config.toml
n_layer = 11
d_model = 256
n_experts = 64
experts_per_token = 2
d_expert = 240
d_shared_expert = 0
activation = "geglu"
moe_layers = [1, 3, 5, 7, 9]
router_score = "softmax"
normalize_top_k = false
routed_scale = 5.66
balance_loss = 0.00256
balance_bias = false
router_noise = 0.3
init_std_router = 0.0202
lr_router = 0.000269
n_head = 4
n_kv_head = 4
head_dim = 64
vocab_size = 16384
norm = "layernorm"
norm_place = "peri"
norm_eps = 1e-05
positions = "rope"
rope_base = 1180.0
rope_fraction = 0.25
qk_norm = false
attn_scale = 0.125
tie_embeddings = true
parallel_block = false
extras = ["capped logits"]
init = "uniform"
init_std_qkv = 0.0376
init_std_o = 0.00802
init_std_up = 0.0376
init_std_down = 0.00401
optimizer = "soap_variant"
lr = 0.00189
beta1 = 0.95
beta2 = 0.99
weight_decay = 0.045
lr_head = 0.00609
grad_clip = 0.5
warmup_steps = 200
schedule = "wsd"
decay_fraction = 0.704
decay_shape = "linear"
final_lr_fraction = 0.0
batch_tokens = [16384, 32768, 49152]
seq_len = 256
doc_mask = true
train_tokens = 273000000
steps = 9007
dataset = "wikipedia_en"
Below are experts of layer 3 (counted from 0) of a mixture-of-experts language model. Rows are named router (the router's row for the expert) and show model dimensions 0-255. Each number is 200 + 20 x the weight over its row's rms, rounded and kept within 0 to 999.
After each expert's rows: a language model's description of what the expert responds to. This comes from a sample of Wikipedia text that the model never trained on.

# expert 17
router,196,207,203,231,179,193,212,189,227,213,205,154,215,199,196,195,206,200,207,225,179,208,208,212,213,203,192,187,202,208,191,176,168,201,207,245,188,201,200,173,199,164,217,187,188,186,215,211,202,181,219,210,226,213,199,222,189,174,200,202,181,185,184,203,227,204,176,239,200,217,179,178,209,181,155,172,195,195,168,244,200,203,214,167,191,214,147,198,178,181,205,201,189,216,199,222,217,199,222,162,169,176,205,200,209,214,219,186,240,196,217,169,212,226,215,181,213,169,212,222,204,215,197,220,216,187,213,189,192,187,204,187,198,209,189,188,200,161,219,212,222,215,206,231,190,169,211,218,161,169,212,188,198,230,198,206,158,217,236,221,198,191,191,204,193,205,212,240,171,185,210,210,206,219,178,210,151,206,225,200,184,224,188,214,232,179,183,211,190,194,202,224,194,218,214,216,192,184,182,220,219,188,191,198,191,185,179,227,202,176,227,139,203,187,166,169,173,174,225,202,213,240,216,200,216,177,239,182,212,236,201,224,217,179,189,245,188,203,221,168,194,208,183,227,210,249,214,204,170,206,193,165,194,186,182,207
Description: Mixed table and sentence starts. Pipe separators and digit pieces in sports and statistics tables, plus sentence openers such as On, Some, During, This.

# expert 25
router,194,201,209,220,193,188,207,201,224,228,207,165,211,197,197,191,215,188,214,235,178,225,212,204,214,204,194,177,204,204,179,174,159,191,213,236,191,197,187,169,214,159,208,176,199,189,207,193,194,181,216,206,222,183,202,238,181,177,194,197,187,176,197,197,212,202,171,240,207,215,169,187,200,183,157,175,181,195,182,248,187,205,204,160,197,207,159,201,174,190,203,211,199,225,204,208,221,201,234,168,172,178,201,198,215,202,226,194,243,186,215,166,210,219,204,184,206,160,214,223,193,217,192,220,212,180,217,193,193,185,197,192,202,219,184,176,206,161,207,208,220,221,209,226,190,169,211,203,163,166,208,197,193,222,194,206,169,221,239,214,187,189,196,190,202,212,215,232,175,189,207,209,205,223,175,213,149,208,213,206,185,235,181,204,237,182,188,213,193,194,219,214,191,225,224,220,196,181,184,212,211,184,187,200,196,182,187,213,201,172,238,139,212,188,167,177,181,165,216,210,217,232,213,205,213,178,232,194,222,228,201,205,216,180,179,246,194,191,226,159,197,219,198,229,202,255,219,200,171,200,199,174,199,184,184,207
Description: Decimal points, connectors. Decimal points inside table numbers like 1.67 and 84.82%, plus linking words of, but, where, meanwhile in prose.

# expert 28
router,173,205,194,211,213,168,215,200,217,194,196,200,173,176,165,192,205,175,214,224,206,206,191,181,231,173,230,177,172,192,209,202,236,205,182,211,191,162,197,189,226,189,218,167,213,214,187,204,233,249,184,166,226,177,236,209,190,154,219,237,201,189,163,203,206,174,181,173,218,213,204,174,185,193,189,225,208,176,183,210,163,190,200,182,242,178,243,210,221,217,171,197,198,211,219,208,209,176,210,181,207,168,193,180,202,219,205,191,198,209,215,173,236,207,233,199,220,232,208,225,209,218,171,217,186,222,213,180,190,230,198,191,188,202,182,206,221,180,203,227,174,171,181,176,231,186,199,222,208,190,162,203,206,171,221,195,251,218,202,212,202,221,204,202,212,225,222,158,192,205,218,209,180,206,192,173,238,188,181,186,235,205,202,169,201,219,238,183,223,227,209,224,244,204,202,213,190,233,185,220,225,178,215,202,190,241,209,209,193,202,202,236,179,166,171,188,193,203,213,190,155,203,175,188,194,194,193,180,199,209,197,204,201,186,191,193,213,195,205,228,213,213,210,204,170,216,191,212,189,222,211,198,238,187,211,188
Description: Definite article. The article the, The, and possessives their, its, each, usually after a preposition, as in for the race, of the Central.

# expert 6
router,203,194,210,233,193,196,211,195,227,223,214,157,211,194,205,197,220,202,214,238,187,221,201,209,214,202,199,196,203,203,183,175,160,183,209,240,176,208,205,168,211,162,210,180,197,191,203,208,199,188,214,212,226,189,213,237,189,184,211,206,187,177,191,210,231,205,189,231,203,215,167,174,202,184,168,185,176,201,177,247,192,210,208,164,188,201,159,199,172,186,205,210,198,211,197,218,220,197,219,176,171,162,199,195,217,198,220,188,242,193,220,164,210,217,221,183,195,178,213,224,202,222,188,225,210,186,215,199,197,188,195,194,190,200,184,177,197,173,204,221,207,211,216,232,194,175,204,217,153,170,215,180,190,231,195,207,172,213,247,218,204,189,201,187,200,211,219,228,178,184,202,210,197,212,176,207,147,206,218,198,186,224,189,202,240,176,193,212,207,202,221,222,185,233,232,206,196,182,178,214,220,182,199,196,192,181,189,225,188,175,237,149,212,173,165,177,187,163,225,214,218,223,223,201,211,172,243,185,216,238,206,218,215,175,187,237,200,207,222,158,208,218,203,230,196,244,218,201,161,199,204,170,198,189,191,199
Description: Spaces before numbers. Bare space tokens before numbers in tables, lists and measurements, plus the after verbs like described, considered, and some mid-word pieces.

# expert 53
router,203,216,205,223,190,198,206,188,232,226,206,160,210,200,200,208,216,203,212,232,177,207,214,206,221,199,201,200,199,209,187,189,174,197,205,236,183,203,202,166,201,166,218,183,205,189,210,204,204,191,219,208,207,195,210,241,199,173,199,198,182,180,198,208,222,206,181,244,203,214,174,178,193,190,155,176,177,207,171,243,200,214,205,167,182,209,169,203,192,190,202,220,194,214,204,218,227,208,222,165,183,179,190,197,214,209,225,186,238,194,229,170,208,219,216,189,201,174,214,223,188,232,200,215,228,179,213,213,182,175,201,189,196,214,187,174,204,160,208,202,211,231,208,235,182,177,209,202,158,174,216,186,200,222,196,204,162,212,245,210,195,189,197,194,203,202,205,227,174,184,210,197,192,218,171,220,148,199,217,195,183,228,189,199,230,185,187,214,191,198,216,204,200,237,216,217,187,181,177,213,210,182,194,200,194,171,179,224,207,169,226,147,209,190,171,170,169,166,230,214,223,232,218,208,206,177,243,182,219,240,221,217,220,178,187,237,194,193,235,166,204,222,198,225,208,254,220,195,164,202,198,173,209,185,194,210
Description: Sentence-ending periods. Periods closing census and descriptive sentences, table pipes, heading endings, and verbs like were, who, can after a subject.

# expert 56
router,190,190,199,199,218,210,215,202,200,185,213,227,203,219,222,192,209,182,166,183,180,196,164,205,171,182,196,186,190,191,210,191,197,195,220,109,222,201,214,193,168,219,185,192,208,204,212,215,183,178,199,195,215,182,234,196,209,231,192,217,217,233,223,224,181,216,183,171,210,203,183,215,205,246,231,177,211,219,221,158,218,191,172,241,192,188,222,203,204,215,213,210,225,192,194,165,181,190,179,203,212,177,188,205,198,181,149,192,191,196,172,210,211,223,197,187,210,190,231,209,191,195,191,156,205,191,222,226,191,185,198,203,162,188,216,205,195,217,166,192,195,194,209,138,188,188,196,200,201,245,200,173,179,178,190,169,202,195,191,216,207,220,212,211,220,189,207,201,235,201,218,221,236,197,242,201,214,212,218,229,190,211,212,203,160,243,215,183,197,215,202,157,203,174,180,178,197,241,194,226,187,223,229,190,180,227,230,194,203,209,211,249,180,173,184,193,194,197,190,213,181,205,170,211,206,190,189,193,185,201,212,183,203,207,206,178,221,195,160,215,220,185,196,182,221,208,211,185,206,201,173,238,227,202,223,205
Description: Space before numbers. Standalone space token before a number, usually in table cells or after a colon or preposition, as in Round of 16, in 2012.

# expert 7
router,190,188,215,228,190,192,206,192,231,213,215,150,214,192,207,187,212,189,222,234,177,209,209,197,216,199,197,192,197,201,191,180,177,192,213,251,183,203,215,164,210,162,210,180,189,193,204,213,200,201,215,195,226,201,201,216,179,175,194,204,181,178,193,210,216,202,181,230,196,231,169,182,200,185,158,177,184,200,176,238,195,213,206,172,208,208,153,207,173,190,207,205,202,204,202,219,217,198,229,170,170,175,208,197,208,204,217,194,241,196,216,167,217,231,204,187,199,173,211,225,203,215,195,218,209,197,219,197,191,182,202,188,206,215,184,178,207,155,202,213,216,217,202,214,182,154,196,202,150,173,221,201,213,225,193,198,165,218,253,222,192,182,194,197,195,192,208,234,179,183,209,201,204,205,169,214,155,206,226,186,190,227,202,208,234,175,179,206,193,188,210,215,191,228,224,204,180,186,181,215,209,187,205,186,201,188,180,222,199,177,233,137,206,188,161,171,198,167,220,217,215,234,223,217,212,180,240,183,211,228,207,206,210,183,183,240,195,186,228,165,194,222,196,225,202,248,216,198,172,205,215,160,192,181,193,214
Description: Table bars, Paul. Table pipe separators, lone spaces and digits in sports and chart tables, plus first names like Paul, Kath, Serge.

# expert 14
router,185,191,150,155,205,238,175,196,223,201,213,203,231,242,179,203,177,217,216,188,199,200,173,227,218,181,237,197,225,191,181,205,209,200,189,184,217,225,221,189,195,181,178,179,188,194,212,185,180,229,226,208,190,215,194,196,184,202,187,207,199,248,212,198,180,175,194,185,212,217,195,227,235,207,205,221,224,195,232,219,167,178,198,179,186,197,207,150,219,210,187,202,173,193,203,188,230,211,177,191,215,172,214,185,191,205,190,201,205,171,170,169,191,186,226,192,162,182,213,200,183,203,238,209,201,204,236,193,198,231,173,203,217,202,186,178,169,205,220,161,172,223,231,210,226,173,218,219,211,207,160,207,221,160,189,205,194,220,189,174,164,199,191,192,209,171,226,194,227,211,190,251,199,215,176,198,209,212,214,215,174,172,217,180,225,190,196,207,203,200,204,230,181,214,191,216,184,152,179,228,213,202,202,190,177,209,198,203,236,216,210,199,184,178,231,194,185,210,200,183,196,184,190,217,221,194,190,209,173,198,204,217,190,212,190,194,179,204,200,233,196,209,247,168,218,173,199,229,210,239,167,203,159,193,174,216
Description: Clause boundaries, pronouns. Sentence-ending periods and clause-linking words or subject pronouns in running prose, such as that, which, who, he, it, but.

# expert 35
router,197,194,211,225,190,190,204,195,238,239,222,160,209,201,196,192,221,195,217,229,177,221,206,210,218,200,203,194,201,201,184,190,168,188,208,238,185,201,203,171,223,166,213,175,199,187,210,212,198,189,224,214,217,200,198,238,192,177,202,204,182,171,205,212,224,192,186,235,196,216,175,181,206,187,159,179,184,186,186,243,201,217,209,173,205,204,164,208,191,187,208,202,194,220,189,219,208,202,221,164,171,162,200,200,218,203,222,196,228,200,222,175,211,218,216,190,206,164,215,226,196,222,199,217,219,194,223,186,189,189,204,192,203,218,193,178,212,149,215,204,210,215,221,230,193,172,206,200,155,169,222,192,199,234,201,201,166,223,239,227,200,179,202,193,197,203,208,229,171,182,205,216,205,212,181,217,149,210,233,198,188,234,184,215,230,185,201,213,199,193,216,218,182,227,229,214,189,180,179,209,210,186,187,203,197,182,181,219,191,175,217,146,208,192,167,175,180,169,218,207,229,220,231,213,217,184,236,184,205,234,201,204,224,176,182,247,187,206,225,169,210,217,194,229,207,260,227,194,170,197,198,170,195,185,194,219
Description: Reporting verbs and percents. Reporting verbs like states and said, nouns like areas and levels, percent signs in election tables, and colons after labels.

# expert 49
router,183,169,194,178,176,187,188,210,194,189,158,190,198,231,231,196,175,195,217,182,179,212,217,206,192,226,207,179,198,196,206,198,232,212,188,207,227,231,223,185,215,187,200,187,216,208,206,215,209,179,230,230,208,219,199,180,172,228,207,177,188,207,200,215,191,202,234,205,200,216,173,168,186,249,198,174,178,234,173,206,222,178,212,205,184,183,212,193,186,195,198,213,186,214,178,215,206,198,205,189,192,190,198,217,198,205,209,185,191,175,185,195,181,227,218,190,162,184,176,206,185,190,226,214,190,235,169,202,232,179,206,225,196,204,190,212,201,195,189,204,219,207,179,199,182,196,205,177,182,216,189,207,186,174,179,230,221,188,209,209,180,194,175,188,213,230,199,144,187,202,212,222,173,222,194,197,222,198,184,207,223,226,186,213,159,265,235,190,230,209,203,189,180,198,192,143,173,175,198,206,181,224,250,201,190,187,240,212,233,200,202,229,187,230,189,227,225,223,166,198,234,213,171,218,170,213,179,232,209,181,207,188,154,216,219,190,176,194,201,190,219,174,199,182,199,191,187,184,233,166,201,247,199,220,234,197
Description: Table cell separators. Pipe separators between cells in Wikipedia tables, plus semicolons separating list items, such as 1.6 |, %;.

# expert 42
router,210,221,195,187,186,212,163,270,221,190,172,211,204,190,209,206,186,205,191,199,214,186,197,219,189,211,182,199,167,194,274,209,210,198,195,169,170,195,197,215,195,221,192,208,159,178,212,167,206,213,199,202,164,188,164,201,208,195,179,194,260,205,173,211,219,219,199,203,191,161,212,204,189,204,203,202,206,216,199,197,173,191,175,181,206,166,191,197,184,211,206,195,191,200,184,195,175,229,211,263,225,213,180,187,204,255,174,161,224,169,169,171,215,206,202,203,182,226,191,171,235,152,202,204,204,185,197,195,229,227,200,176,181,174,254,231,201,255,201,193,165,224,163,202,218,215,210,195,206,189,188,202,209,202,220,221,198,203,181,213,196,191,195,233,178,182,205,187,198,216,186,206,215,180,245,204,211,201,192,193,210,213,199,220,234,199,189,197,184,215,182,199,202,190,197,177,218,203,232,204,191,204,198,199,200,242,215,233,251,209,190,191,210,176,202,199,196,217,158,201,184,176,200,191,182,191,191,175,189,193,199,192,210,182,214,183,202,195,198,198,184,212,211,167,190,197,204,199,205,219,223,193,235,182,192,196
Description: Mid-word letter chunks. Short lowercase word pieces right after an initial capital letter in names and words, such as B-ret-ton, W-il-f, Rec-ept-ions.